python train.py --num_hidden_layers=9 --hidden_size=384 --n_experts=96 --experts_per_token=3 --d_expert=96 --d_shared_expert=128 --hidden_act="swiglu" --moe_layers=[2, 3, 4, 5, 6, 7, 8] --router_score="softmax" --normalize_top_k=true --routed_scale=1.0 --balance_loss=0.00238 --balance_bias=true --router_cosine_scale=14.0 --init_std_router=0.00666 --lr_router=0.000886 --vocab_size=32768 --norm="rmsnorm" --norm_eps=1e-05 --tie_word_embeddings=false --optimizer="adamw" --learning_rate=0.000973 --beta1=0.9 --beta2=0.99 --max_grad_norm=1.0 --batch_tokens=65536 --max_seq_len=512 --train_tokens=506100000 --max_steps=7723 --dataset="wikipedia_en"
Below are experts of layer 6 (counted from 0) of a mixture-of-experts language model. Rows are named router (the router's row for the expert), gate (a neuron's input weights, with its number), up (a neuron's input weights, with its number) and show model dimensions 320-383. Each number is 128 + 32 x the weight over its row's rms, rounded and kept within 0 to 255. Numbers have three digits each.
After each expert's rows: a language model's description of what the expert responds to. This comes from a sample of Wikipedia text that the model never trained on.

# expert 15
router:185140133094116092138114124133160145167116132089078135127113118115103123113163018111131112117207120147137213154078132117118171097095081088170151128141168091124083115148187110119215153090094154
gate18:164068141122151083151143089078102116153147156148198130121133130107137107088121130099089148126114106125082155102157114135142135153118130100152148066131126155134113099124108118057132135118096077
up18:142154118087129093160105087105118212114174098102120064153113121070143122112102164148086144142108089153112119127130141147108076114104090111055132131155132118171077153186144099180109136106146138
gate19:134161107140101128090125131096105092135109102155121142173143102154092140157156103134120159080124162057143127146168088108142139191153123096098098107116138131129147085037113162169150095165129095
up19:118144119098047089139162114193118106124141155112104132095131159115090139127123132124126077114134125089161170127151132152079138100089103101086092162119111129150070124153161170105154110098141125
gate20:109108092119092085115131100062120173116082064102123112172168127101221124114099173160148149164066064180124140139148152152160097198215156146150076156047135177045156115118074113117126116131124147
up20:136116110145178169134089154164131111032125076126122074169151192142161199076100133093084136147100147197096143134112108153170086076112100139148124135095054098096122127120117125148147149121143104
gate21:163128068147105089081127139132137143124117149115108111096096131147126124073114104140136132078145145100082154189094102108066145111166118081125117105159105109210110097123114097112164148151111106
up21:152135121073153121120090076113139096142117169115172093123122093158115106062102149131132111106183126121139125151163106164113152127067122143117092128091126139181123061126135107135123141147110107
Description: Articles after quantifiers. Mostly the and of, especially of in one of, many of, three of, plus the at sentence starts and after prepositions.

# expert 54
router:121199118155145143107086139104144120189115084155136128100092119148061065086131103099132084115073108149122102133077081133116117116107115094100117135135087155170153146132169195138144110105127119
gate0:103142149048127120089110128136155062169135155172124106130200140149151151098107195133126111142245134148107191129158153112095093084111142093098075059130118128179090117205142118138087173141170094
up0:178138143064093083122098137123096099179121121136154140134190119181151107123111155111134173135174069141132165129108162144134115110125119082064108102166112188152157149164114140168166157075159107
gate1:080107175120125133125122105097134097084194103136159127115118128104135148132100178163071081074185146108094137152157144134098079139153100098179114161132109137110076155107107085151108129137168104
up1:143128090129089120135126155156128183129109090078126120107148143133136116137143141090209123193089123169180108038129166109148167133129186154094154139125118151107153090154091167114141173126088158
gate2:179140115083138140093145155073160166107179120094118096038111193112105155155110057145101204140143195150166085115080150155064134118126163129124110179122045110078122104146138069169169097147155053
up2:109101142123113140190114127134216099126093112155153120130177117138092116109083113131086082176101123042047158116145113105118126155118205120128118132159139128101115167136091129074134119155135126
gate3:107150150115152138103151089185124111140132105158164126158130100117067139113119121138146189102113088108132116164178098152139133141091084132093122159155187139138099119149158156114142078132110112
up3:123087118125126116089153185068108120082105181154117104100121135148157111125115149152145107182139110105152126105139098135125132175190143080140109151108170130091139117157146142118118154095119159
Description: Colons and word endings. Colons and semicolons ending list introductions or labels, and final pieces of foreign or Latin words, such as rondon-i, attach-é.

# expert 40
router:139130102127124121087128137085204178110128064094163089127165147160084132115111084156109169224177107116081114107124116061109042105166060138120158126051105093151133136165127170096096156068142132
gate0:088153119152150167115138148140105127095118140045115131138134107174153175166127114189152128121119107116087149099094098089149096099140121140088157080144045109149164107133190106105091130075131165
up0:139068121118154123157139108110126128110161153164140145123131133109117105135124118070090076140107148049153103160214157177101137106091089069127102160108160133132087142180107133097110103159212166
gate1:141090170126125118165114126114100110138123150146148146100106096109148132117220072103102163134088194147175120130143105090125090093115137137089159176084166094199093154111114102115233140151126177
up1:134184116133125169102060166123176073142126123106155162083051170192108093155127111162111167095137121112091164092166152131116117097160080156125176139146165114137130157065143138157114092141139142
gate2:132134105172143196144076109087068092189149135149123158089140141091140105115101170126092129121103121174131147161098135131122148192102123091150142097143070101147080140142084125099132068170109106
up2:141140179098136049136136134164185174112112170103158095107085107113119142103156083158174110093105120116151089095160133118122118105162109188132115153185166149084132091119160174181130158088094116
gate3:154081112101132134137124111166101179102148192092126175155138083111103139157144144192130138154137135153143113131094129150168135167110151083103094189142137115055138098100126130100097140075122074
up3:113242151118149155116122105089112107174077140154150096129169198144160162109115182084086160072136101142138168136148138122128169098114113145183166081109073189159164093187089152129142121139079138
Description: Determiners before career nouns. The articles a and an and possessives like his and her in sports career prose, especially after signed, as in signed a contract.

# expert 46
router:119082096084127132127113106135147137134129069132150128116214131135091103079136185151104090190175135123108125110140108169083138158167106127126132126164115124215090186123098107089105126178158095
gate0:140108121089076144142139123151110140139147107093110153101127142125094152079140163181106152087112139188118146120089110188087205177148120138115153158113076152138105129112094027147129119180154102
up0:127116126190107131129094123169137149154123142171095051164140126115081077116076110127094161128112125154110095181113127106111088155131133128106119112113161107133130117118105115116112092115099167
gate1:155197155091103095130080119193140114146170162082136122138106125140177118102097142012112105069122117111084148192162098166084092169119135082133116136091119147138147141120078160154147109135097135
up1:141142118081141105157127087197160100151182096070161079140182151113213135072142160091127104119116129079102116117137100135077159161112175113123138170078131121158134134138091112148211128176118118
gate2:199150113158130104161061141084156095129175153111078132136133099132127189160135101100133143099094095147098122135150178206109160150094135174161147042114171111124140115096153177141111137088101109
up2:153170081101099140153088153131139155160139138163102156061137126126083122092163159177147093108201050185141145191153145135185086093124127110096116084166148153105109146061109105125100124127161181
gate3:146162105133131122152085124163123090135144190130152162155159128142110117142135133142114148100175104126117107142125123158109141160161116112064135021128183165146126129107147190102101054135107191
up3:131150155177076113117103137135108155031085134181111095101099172139146110147095132097128170106079126117119171108126125070131153081104077149147128219158095111118160122106146110195086138126106085
Description: Table cell numbers. Numbers and leading spaces starting cells in pipe tables of results, statistics, times and populations, plus cell words like Nominated, Won.

# expert 63
router:169092084091142117145152163102046123144094089123163148172157120179107136120111133180172126164146139137177111140123134115112123190151115109072078137138156140120139132154139126157081068141118156
gate0:092125156146127123158185133006169133133118130133140171104125094167169161118114176087081104143130076117176137067083094158093128191128129130136121137152194153138088143115133125130100093157096168
up0:176170189082100139156122132203142125163134106138063073147142126115121074148117118119140133127128173135101124172156110138167145043152081114139165163102101135140115188160132109120134148096158131
gate1:161080126174116122128131139120061086103119167143102162127150121147033108105120030089126194087071169140127144125164174112134099116150132121123102165122121180149175149141092160113101096155100116
up1:100134129114119112150153138126168079175143116177092049084114110131133099104137163097116112146158159081151167088136133174144100126179134137075142110128154156160071146071107119079075084164120157
gate2:031107168126092110176152075121102115170117133129151100105118051144170074062128111149161177141178184124175111132142112200146103130122167157105134173176144130135086195120095156150150126101136114
up2:143094115158158138125115137102136109141154149123149133121180105168116140119138111078115206097067116141129139121077096117161117116119044160147120157155158097101131103149125088110141115103095167
gate3:134086065159088194135148110134133109163152126103103122183145059155120113133065094105166155138082140168121121172125133117082085113101071193167108112096078136105088143070104110120157168097120123
up3:089141120148123089087097120115155124167153093121138069093088173088098139093116129112108042123173105149133071126140176119108133182122187095152082122247132132105158076080099102060142161151120116
Description: Table header cells. Column headers and cells in sports, election and results tables, e.g. Votes, Apps, Pts, Set 3, UTC, Innings pitched.

# expert 33
router:104139101162136148161219114152119151100142172125165100146153139139139107107136133092140083175150122128191126120168139148178158175142170076128106166132101125098041117085128117087099085056123122
gate3:215109166085111132177130128180095094109105111113224137120132115096111136137067158181078175061053158136129140146142254137133132101149148128125114149180120132140118158132085063152149104119154144
up3:062118146115131086111121132117147131144196099159056117119086175151118134132124144098139092133149105085123147079159065081113173159153086131121113131111146149097139140176136135071158149179081133
gate4:141154136087096159143125164180108098172124132152153173101143108142100122085116152129031181130131089145141075130147157138135163123154123112136152115149144113156085106114076072140090077139129164
up4:128075128080142109169154142135162107116156143172123143080097091105170170126119140139161096103165146114199119100179165148131154137099201120109075079141166100156142105149201113134117140126164112
gate5:124114189108066122172145130147119171099140153143141109106133110135128132139164076093154151166145163129176131136130132128165129098140209082165134090124172085100110085108130117143129116109065188
up5:145167158122113114034158204143104129135103134169141133181132187080110072072132139076117125111128128109140054159135124106178083141151114183108058197127136136162106198126153182115140139126094100
gate6:179147150106170078183194151152143148171132108207169095113143120113138175158126123105123133098148138116155097079110177113119139150083159138139120127095107085155097073099144166120119139125174089
up6:117106204151104167127128105156202072097133101075106107128119137078140154112142135114144134153113107089145093145095090084119128095148164151083071107112145169178145136108145103159093176127162141
Description: Uppercase acronym pieces. Capital-letter fragments inside acronyms and organization codes, mostly certification tables and chart names, e.g. FIMI, AMPROFON, BVMI, CDs.

# expert 0
router:109207118109069135145149157117142147114184127158153154123061167164166180147142196150096120146113036066127113189154113145145149113102000099078142128130119126148153139094192189118095143120153133
gate0:152151144146091187071146155110131117152121175139167101081131084180093141170132170169107081107065099154194117137058116164123192113061121145101137132136108108136177073117151150119106177101160173
up0:064138140096150113175169111137169130093099104136121077123140149150172113159093114169095110117209136084105131058116107079137106141093150111148149077065157152121125105171113118071188146154120090
gate1:177189126103088090122135115089151090132154144091168150108117123082157168128153140125105132099180153126116121129160113135126122106103138094227138130148126140156161118128123141138113100071102134
up1:126172150093103138133164130098140114132143130131179121149138142122124173166124118110119124107228126099106107104103135133153142120085139132174150092142136140149162132129119136190134111123092140
gate2:178099085187122157103125153143144129079159149136135166148104128088168138136146113134089161083100102062124062128131122141192165078115120112069083113179228145067133136157151107095115133037197125
up2:089092111147160094153169140122113157134130082180101158138099111131117072128094116154166140149116088148102068158107099081060144155158165116155120169167139131121142098073124134105095118119089185
gate3:196119156064144172149132175146157060116148158131132155179150133111144148150177076176101168123124110179156127132155124158131156109138114129096138140151156182135187158146169166187170065194121153
up3:099169153147111136129106097100144147155115084152094114097118100128122186101122108060160151086177087138073071136110079162116140172105127138218132129117113154177124102151164097176106121098149096
Description: Topic nouns and adjectives. Abstract domain adjectives and nouns in policy or institutional prose, such as economic, social, public, health, treatment, migration.

# expert 8
router:129146174080098106154117098160212057152114125130160162173176100125125138137118087157119195175125078093114133121168197149096149041122114148090118130139163095175095062104144070141178125086157124
gate0:191180115138148126124113162131104129080097133149092124132164162132136072110119134141135142170107159102154137195128158141169091199214114144184121107110111121150164138119097115077060154074100176
up0:093133156114102072112143128170136129113144144153166096111158091129082113122155164161100165181097127126101085134125129128118159097151130194108217121124130081149099108160103113160129115128088132
gate1:147150090147111121073116176092126091117164109078120167142121122142110125129160083067086166102094155132145146133190137148099145115166147085094088095152145105124183127167119122082162113112167099
up1:112108155083133120144088158140135142155132122178114117176157159173067090097152140181224138142156075208128158142106119097176089094102163148122082138115128127121155126180101104114121146134133228
gate2:154184092129107130098071133132123132143144111106124134147111111107123137152112120138148085139109163118138134131141074134105173132142116085111113123145117090096142177184147119101163111135136111
up2:119132074137110136100137088093191148129164167130092127144078143108133116130103085137107066190175147127138127044151102150111092162128132120120080140143141134126133120088135138129120150091093117
gate3:201086090119140078137116124156164109126065138136152144163083211155140150071185135103128151109181133153080086163164154086144183122068097070118028118122117104058185075160168134160098145069131110
up3:171103182179104045105137172080164120125128138132158169133161089050160185109126124169137162197090093095131142033156119115091107160106161128187083129128136151109123112127113164130162197087187088
Description: Articles and word starts. Articles the, a, an after prepositions, plus first pieces of split words such as e, ad, le, br, ex.

# expert 16
router:149068145152165144168182105130101095096134112143168096120104127089206150094140127104157125176134085111140126160053142132087100151160159151138114135089119122173072099129168072180067144092119142
gate3:202128149191140205096129170093132114119101124120174110102174080170134088129158099098110162099134117130051164110118130146150151081080126127095123165193092158134118117175083154164107133127148161
up3:112139102121102105126081139189097144149067142153181104142199089119110111120136151131137089150109096150154083107129157107084160139169177129166138110178118117176120116192059129124150119135191139
gate4:093114179102118172163157088133133084097137137164109158146114129129134114146099101132095131144099152131155110111155109078129109139114211158133178116136139098137132207109162101143161124139141076
up4:109135097144140118122128136087173176147123128150199059086120111083113115104143150189106059174135159143118111053137137147135145137112098138135122176102089126064082083129105166101125125088102101
gate5:133088071123092155120076096116144125159146077037125065137170068104106146161128130134086106091100103139129155133184100137117093109098162102098129153184141100116178157144073093097139126152162141
up5:162133160107150125081097176108155126174118162146100182169097164157145133146141091117138181189132117067095076137124050153132138121127087176105121155079138198137117132122184126170125082123097145
gate6:212128138122183140166109167176140199127131114096152066136162140163071154128087161117107188113164131093122133178124102128079185087143133162131129118076130130132113171152106118149164172134154156
up6:128147104163154126164101176181136138136135131130091076145120180134105120135144085158076108139159087094201135197130109130083200075122111115128164114100137113137166207100093103162173170088119179
Description: Capital-letter word starts. Single capital letters or short capital pieces at the start of names or acronyms, often after a hyphen, quote or line break: M, Sh, K, BR.

# expert 59
router:140078116078096163093127094148139131130155094116128129125157108088115107135159090156104144133174157165148109140142136226094099163155199161165084111132166111140148095126071105130098139181135090
gate15:139117102077136076117173161110117164206124182167133128159190155160079113161101158148122180090112093120120137160069123094135088132146154084066110100132153145140150135089108065176138103136117058
up15:173171127149137146114110144075135154041154169126082141128119092105144209056100156109108130200146115115145153141114093115136130080142090153178074096118099052092154133146135169115117184131168102
gate16:103072135105131179151124181168122140122148112107076099092170105119182088135164154120126123073082141098121104107134165071143142108117164160119128116195092126074116086110133133108139136180149082
up16:141194095131120060102074073125119120122101135127157165093084098142103120153109132072155143175123105139125177134101113157116085139109128123126113122119176125163162164148135137164101173133125136
gate17:092061126102150105174103063116118119181116151161148120163151126076168111174083147049096148129206142135141132128143128112129069166081114112148079078118143130060083152130149163157087116161088125
up17:158185138195100149105175137132090121043088135090070080155098152134135131088122141191163082106111077127100158101152135137187176086122138147122156154143107139153099114148106067099143113077144067
gate18:083108083200152076139126116101165147082129114110133077168132083191137149161108137086114130156190138112144146139150117139106117133103089149167174078127138135129120107144119136179160103145089097
up18:112100111227121095119098132120143115070148127131164043184071097195074148152120148113117116139161106130146104140160114152102080179086138141177161123130144136151127131120151151140122130159096110
Description: Place-name commas. Commas between a place and its larger region (Doha, Qatar; Auckland, New Zealand), plus region words like United, Greater, eastern.

# expert 25
router:084130234103065151104112153094101049141111178166092173140125119131128080153084171121082126148095138057143147135162115124123136097165091165138176107157094135128135110090095136140060119130147140
gate0:149131129148156133095167130136230147114145128174139117151152152164157107138123093142142151105103145132167056199101137158106185141155122102199190107125139151117105101100150122157118065120143104
up0:163100142199067103141190150133067127075120084097115135137101099138135115136148113163128115127146145132164135179085187120140151085122092121114124065147196195156135121120085093164100166083113149
gate1:095111132063178148112109062169189135142131152190087136144115118119153139085077129073144187062104163121156148171141126215106111082145142111123138176132088138152155077116123134167173119166166160
up1:121120075188125124171110184140116113075170131131142107165155119120082163161178157171139082175154136145091152080084119106160128208117138139159147091106144102105095161155124171116143158152133085
gate2:119073178042112142109102152146156111106099122086191152124144122158074154154148079144088146128083122108151143133119209096121118123164094132119099115162155151116135135092103126179080140207174174
up2:130146115114143146121163120151090128088178088063122135122144106124103134121163179088161114160115162139123090182142115105097128073153134083065108147146133159125064185153107106074146099071166088
gate3:162135150163092133107168126155199084104158204156095156208140080141138156117160147075137153081076165141134084148156108141135149090131109151105170127139165171127143101124127097177162128136101126
up3:154105084074097101145123134044114151135120169146159092100161120159098083101094157136116161216132132137093148099109086065140139097135139083076168098140115053110163116166087096185183179153155167
Description: Digits in ordinals and labels. Single digits inside years, ordinals, table cells, route numbers and scores, plus spelled numbers like ten, five, twelve.

# expert 23
router:144154109150115186135158147164154171146131161122142085102120154208076107111124079093110161154094100092140104142094160096149128096147111081140121111150154148125106077076105148170085151088095163
gate0:130136107123178138117121122165124113100138111123142108180141089184156164100138191116184124165173124085172138129101109159101108137099127180122164125129095191149125131118135166106115111142175176
up0:050096136106142093160109152184117123096157126061097160070154156065123162156139135165113128085107135198145128134134139137088129061188100146173135149091093118114089170091163087109104180129082116
gate1:147090102182113119098171175078161149155108166141166139111134144173152173093121119098087133135115138117110086065104101121116105098111226090143099111080114057102131151070161105165147110160132093
up1:166118110106113126140118126129074073163157158087219136138145087125141186166146127075086104168180188175117124111136125181193158158122155116163198146135114149062102173102100154138109171139139140
gate2:110091163121143058144134139079142123113103153120090123160114150163067115143127125172061130127111082165086075154155118171115087161169159116182140152165168131108125176115100094141059171122184099
up2:122118158128131055145114153107108122092093132152162105209106133174125122125130124127058145139113106080145109146111127117115129191094104072149154110189144134107120197100153098131071126077099094
gate3:122115072084132104160131161103196209171158110093173080099122078119136110095101156100086151140154110148119166126149128164165144125114131165107151122091114145126117164119107100173045160144096100
up3:127120122118081078093139194095154105124152062100141116142169111110203152105132109140134145127100092153099151114149145168115134113090096124174105023137108138177108108073098104126113135138154098
Description: Military units, ordinals. Military unit words after ordinal numbers (Regiment, Infantry, Brigade), ordinal suffixes like th and nd, dashes in scores, year digits.

# expert 52
router:120135141079101162076128166132196128091130095123077121143142128131067135135092028114174099205138114101145138095144100182156089147120119135086137160105178127114089098093080079075218104091182130
gate0:124173139104109150124112097073099128120123133113075103137105136110207130153133141105126083111126156148133069135123119150131102138060082104125123114131118133082145141100175088132119098193097160
up0:132109166073142201152050084128163120144175103084079151106164142101193183125142102073195086112152166154177072143130093191067167179119141066122046114084145145071122141126148113156097117164158166
gate1:128130094156172126122093104120091109126091134154086167108104099146097072127115131129083165091124124137137153092101075135124125082147150122120215126143140176118149133067191084119138211117140106
up1:170142167152168159149120201126163169094086127116097189114095083134138132105087142134174138136091118134113118113117105136168180104163104152138147082137127157123169128118150188137110177134099127
gate2:141157161103115115138123108077137135078140141095071126112092109092140116162163093093086211166111119150131119156075055154092133134147129082038174112166139143131133227117213124185136154100137141
up2:117161135102162118103101087126097127164194099108145196155076119118126126121149136140108118117059137153112071123115153108146133128154161111136099089114114189128122105128104163131133156127152223
gate3:121132069096087174195163120135148125060160155158146154132141127149116160113114123111141165122151095106147142118150148108102132132117137143169062111078089117147156146121127088176137121148095122
up3:121169066111090155139122160141141102087133142094147162119120158229086177175152106153185177161131110144151197115150125141102110120089085184130107108110109129140169158128150119160140091103153132
Description: Credit prepositions in works. The word by and words like featuring, of, the and his that introduce creators or titles in descriptions of albums, films and books.

# expert 29
router:117101128164120135145131128124168127095125121082068100111180085124102150091150136136103111119138103168124178146109096165114083139115175159165138154151101124115159200081080137084079156172110167
gate0:177123150131123174226117140191098123141140138166146230159191157117123187121107123162091167109072097136093106108127130111094157147127129135171169151091067181105135128114075119145182156136117095
up0:131131128171145097122153135104195118112134147102117089156144125132136004153200132124109131085154144128125214147107141123121079119133096171120164119122110173106190128123137133175043160124070141
gate1:133098070131096126148127147100110078088101071098163147148184097138143128151113088114138142091125166162118122141072161122070102141126123134177129123159121183093102104153105089113161112169149164
up1:142154104118153111146112120147192097098105157107193143174176248135132093089156144087129153076182131124112187121098087150133140142132112186106078108138101180089147113118120148132089147186083176
gate2:119118105128154134173115117099145137086143156125107159154111083184075154184103095158082111096075086137140061086100165101137147124147161088175167121150103117120162149067092111133115143106154145
up2:107157116173194177151140040111099085106125122095098152098090092130117134127149104140125100095067133100133055132071142144114145129156182184172122127093117176101119162107099082125154168083192106
gate3:144139157090147115095080133172121131086081105063186125187186137151159115102159177131109136104095179125239119114168146078157103177160138110109089160124106124151164129134086087073145144150143152
up3:102170119124104123104132129116143066071123113144192065213175157142179154101103159176087090116097149090160100139107111075188060173119159131149098139102111129119183123125111081065189142159127173
Description: Foreign name endings. Word-final pieces of Slavic, Turkish and other non-English names and places, e.g. -ova, -ić, -ski, -ac.

# expert 18
router:129143153119101151101125174074107129185167111122175121121103163129123136101133144108105151123077157166161140140084157137124111148107066120111109129123118081155136161108183068144242121089094146
gate0:207117149128110157099188113070093096149087141121117093174135118201150167148129132081103158076170114094149104206092144128152130128090105108107151163146126130144179134166128103176099121117137133
up0:129152142130094161147135124110103130170134072165117128174087154171155205157077124114128158129113188133124132145141126162065078176119125221115202168124157154125175158127131107086147184132134107
gate1:173129173109114121162171168077039128146119081152139087179120117108139167135121183130116176150167082138183119169101162127136142155087112116134138159106068100115199144122110164150101154081183079
up1:196191136083081113143142168052106134133181107136121128155110161109154181078117180181086200088119148179176174167104106149136063167074078139121170129094118105148190181116165147117133153086148128
gate2:112116131125142151160171162151191176107154104097178115114182128192126190124117186084089137086179126124169120110099095169147109119144159182145094125099102147109175109150046177091146084095077158
up2:167101153156110132113152104130103119161093154188065213123173095098189066112110106140152105157083120144129097080090144082147105112144154085105144152142134136127116157120156066116144129146107134
gate3:158136097094112145156148151112160152149151121123122126134153090147152024165113092165104156163144136162151166133158103082143138126101110180201151103124151157133128169130129125128161136098114140
up3:115152143120129136189137104118095071162131153132083144165159125128060149209127133103098115137119061124143178080135177169094113173090142069066135184195147142039157137111153108138172111110146105
Description: Coordinating conjunctions. Conjunctions joining verb phrases, places or names in narrative, mostly and, also but, or, ampersand and then.

# expert 22
router:149038156106127184110118158124067127124142158133146090083156141156111091141139107091085172146085140072147144111105102129089077232202150125166127165082173110114116102123084138149150170148116112
gate0:124133133069115144121094114145177115124110126133115117169167136122121178117102099123081142122106122101166125099131112083124145161149129077148101073186171136140146164158130116090129078153107178
up0:110154128127167142154134097163172110197105168152127111109136164123099150144095153062120128159128156118138140104138114138129158170112115061080091053148202103101126118174116163134147164134129134
gate1:139120163073127050157107165128151069087113107122132138093136137132118160162142185130134099177125158152143214147151154120115084137158156136145172189095095171117160160089110098144164111119104152
up1:133128144084161092115080161157147115171097118148078162097149132104092131176117135090083150104164191142148152199145122150093117155155147141124140178126074169144150153150106178100133079144119191
gate2:084189086093149176079174140175103115102108105105141123151088108067141223175158146169155156074125138105180118132095142170115150125111088135078098110112108141106138142130140114134148166136071108
up2:156108143112155111186135113090114115174157141104133150108120072187239070099121104114107133191134111170159125113117072118149093124115166118068115126107136154166151092113179172136136114141179113
gate3:174084124107131094107110149192100139154091146149134126122151123159062118159075121123140152114124153102084142172098137094173144122163159111181170163122142132079162112144142110131144161133194098
up3:094110102184167115087132100122114136144143111074160086186157104150132160159079137129126076109100160196118119092156154105118159126119153082093087100162121108195145117192151033104167091174090097
Description: Sports score details. Digits, spaces and country codes in sports match reports and results, like goal minutes (82', 40') and codes such as NED, TUR.

# expert 28
router:111097137135137144174099136095111105121118149191115185059103124123102074161168143149170174134131125145165090188107144126133141073159144170168154139161130122123137171146156170150073098112144128
gate0:156073201146164096179126113182157135170105130169134127148123122182134046091084086103135060108106121118128133125202097134114213108126191153150160056146143136104056148128137129155157130053160175
up0:072152140124085195084139158193088074109137116122155117114098114084168202131173109171109186119136116192114099106087170152126147076086096087095152206163094088152117125109143124182133105206083044
gate1:138062182165105108124115156097161112134142131127187090106099160157192132082122150164125127140175117201146118123080110119105165151107124124104148160150193131177155145134117133129130087097141082
up1:114135118062180145142155092140072122094147129080105131181146078085099134147179111123120137122124186099115153093179136135129105081177125168140133109096106118125129106074068065088122148174154197
gate2:117128140106168151114051226126126063112157128162134148064089046066119164135129111156083113138118127125200151117114134134117140154065130109136108106146118063134123111136168088149124190134131205
up2:119112136127171123111121145143132135168147128125127116138131156120140090048098180113107087202161140131109164094129116095171147145139127118150130149137092081122122157162053155153156115160216086
gate3:101080092165181085156180098124114176109118106161138068143136149130095136087108108034094103120124152045128076109121166159071167125171220104145183136134125115109111144158149103109153135146077159
up3:166221054064103101105118106158113094142083104095173162156122109103132097136102162140113105150093076102090148130215111110119107108039087138131118151178100191131143144095104151118137099166107126
Description: Infobox and table formatting. Punctuation and structure in infoboxes and tables: semicolons, closing parentheses, pipes, |---| dividers, units like km and mi, taxonomy labels like Phylum.

# expert 57
router:084131109112113130142134110152126111099115121130099118190131135104129174074076133170169149170157067098116046140097084077133142115135149138117096088110183124078083120134207041148133185103179117
gate15:129174102156091088077092082136130149078132137186120122116126147133137108118184154086155103101080137134080133086138064152159117084139108176123167183046138112063150184110090124133151129115154188
up15:087099163158102085159125123121133116126120187174088159148144111108134175133170187136154092151148131161098096192186117139141186149129119087161176173104122123059165129157138135144102130139110124
gate16:112123133149097079086132064127123139102056155136123148140126084081116109123116114164199195133102136125087127156152071076116119085115086091104115096132157133107122124191160129122131099043207076
up16:129133183078125137150124093127143118086075128159101160138087156165140124150139150103205116119122178119085161142164074130116181187152101140122175109092133115151071120120098139130134122158095105
gate17:168111121094146165123079096192127120138140106124089127176150130133175119139140117128174110128145108122144122062146155147125144116108123100142103108128155148092138069166138129139145128165162109
up17:090101101149098072134166132086111077097134143186177132108120093126044124161158179090096106165074118122155143151141165181125156114124088106138148166167097091098155154054117153121094110112106168
gate18:138080198091102103074123064128120129120109162127068184142098081113159078103108188083151111121134129138134109105140130098132131125102129128111188131140106138150106123130143142115119115060144164
up18:134102109124188157158075115081152093101123105092063081081119125116146081187093095144115122113160116129164148072152100157187113127167168131095211172193084093122111113096127111122121112124102187
Description: Word-initial pieces in titles. First letters or syllables of words in names and titles, often foreign or after a quote, e.g. P-ignatelli, Fl-ute, C-alypso, Tr-ue.

# expert 53
router:139112187130101047094140111132115111134115178144131148225181105091150077148118149158119170160114100080136026139147167120105224135112163161193138069123124121118118082146141118187103098131159133
gate15:149145105107142143160105107119064128144102122166046122147094108073151142141092095157160146101176134135128123123107105087131165152137116115102149107139166091124100165137077171121037102099091073
up15:138136110126148098140135118146213118101134096047192151114107173169113167142147136057106171129097128130080129135111108124121150119180150136131113107174091197222111114105188076148153148185122201
gate16:084113165140114097130103141128101158156108120156126115123137134159157153134090130148112120078136118131132177134101104164129079131075187150100136126144158126165170138142155184085148193107084152
up16:069115184144117130116103110146128144157098111153130128139182145132147074137062104133121117081082124085121102141128159134119115130075174124151119146130168099172129097149129139159132168094087147
gate17:101091145094141079112177111061143137131151173108098128168160142095086095130103130115092155072121133148131140187134133111125118081119150082123133081138123095135174141139167116110080131111190092
up17:169141115135113104099145083165113142099104147093111127160050150093119097137117186097137199122123141177119177140114114074147137110123137206140093116223160081151215157126120106120147147160162079
gate18:149102121148094161147145103131132163125114086181089138124118131112118137110120107124120168135152114154199107146178098126103128091135059156097125114092118152151160110095138159133124093169093122
up18:138135093137160110083121139090104130099099113057156109112111151138089150091166139153167079098107075088102160114122175114165124114126134093130133152181121124051053129120122075124115106093204152
Description: Dates, ages, measurements. Tokens in dates, ages and measurements: age in "at the age of", month names, ordinal suffixes, units like m, ft.

# expert 32
router:161054057137109123144159100161133141173089149086122157139107161151084160112124138074144138110138175152189103151117138131159158085164150073155134166113081120164156132138082124138132189106175170
gate0:102116133120139135134115089126120150150147123149109127184133095106138141116146095135175088078137125170127130079116098186127140162135189230118147151084102107097066087151228160052157128133130144
up0:097127121149092145156142099133094087124150162118100163107116147187161127152139142106141116151149140092109110118141010183128145148130128144082111105100164096136140128085131127088146127164073178
gate1:162144144072123129153104117167152106153104036130115139155117135132130154142132131109153110082133138147054153086155178161157156135110143097116093150139197150124143104177128115071142135192119162
up1:165120146125125133074145130212124083140072088204099138171109163086063096093102111087133118096130158105097131133145152150136137146130137104156122211124169153128109152104140129154147066135158129
gate2:122124138127106080132113171094161118141088154121104107157152109114120126134131145159112156107117146136140146106116141131126103115101134150147139157152132106117148149096159095166116128085102051
up2:172155115151132153155146126158123118128131148111091103184147100163133125126125104135090185105150124101143147107136097129126115130127098140148125135101105139094172164086137060158119061094194063
gate3:192120101112080129136133104072129151141110106122077151130158091163158106174183140195144159125144131119085143112111101161156140063173112213113132062092103170123153183151081127103053114115102091
up3:161123172096108123157166128155129133100096166140170108109135147088095137133173062139104154109081120136096126155171232140140141143124132108137205133208123121104105111166163096083161156147123162
Description: Table cell spaces. The space starting a numeric cell after a pipe or semicolon in sports statistics tables, plus codes like CLT, MAR, Pts.

# expert 39
router:105129130161159109186162112139079108137136148108129076134137164112152128109118051101201110098124139076134046136062196082142167160108219103166126128107166104097055109107122117112140096198121115
gate0:089115131107159073081093104137170137183141203173133104107080147147122156142108108119163159117140185096248110171078119177072144148175152111117200128137126096139161205113134167163150110188140103
up0:137142142082101034071132119132132114142130106209168138138115138158111160151172112094134121163091150137155111117135162167126140161122139153140207124144116087165147162118189187123165126175041121
gate1:152131147084095085185145108178178195095164100158126107113129122117094207116147178207060127163131104137144168131094132155120180138160087118168172142114172119153138193150111155113104198170140097
up1:115118088148088122190170153125101125084158098167116126123115094149192155100227123171094168183161113153079106169129125064130150125135130139106156106155128107148106148152133138138130147116070102
gate2:137082127164167197109084064148198115121123145139142111110119154086178118104204109133130147073126127127114133183131128186144195135100087104126195137151159117201139177120083173157142093150179135
up2:138146089101067094156129166107057151174130119164103153143132099155091145201042160177103104163161155120129160087193072130129075135106160165130059122121068119079152094132126112081107149128093129
gate3:129079145104101103084145153170132143124141150129081085137151151118127088134038135126100141101125149167080127164142162119175129150152157132139152096198154125161139185145047154111083169079076122
up3:152176100116131184136079074084106108115116108085153149118139132110136140151170133106179104155130146111177136094128107120063118135136113179119109115084072142082134060126187107134157082152179112
Description: Non-Latin byte pieces. Raw bytes of Thai, Chinese, Cyrillic and Greek scripts, coordinate separators after W /, and glosses like translated quotes after foreign text.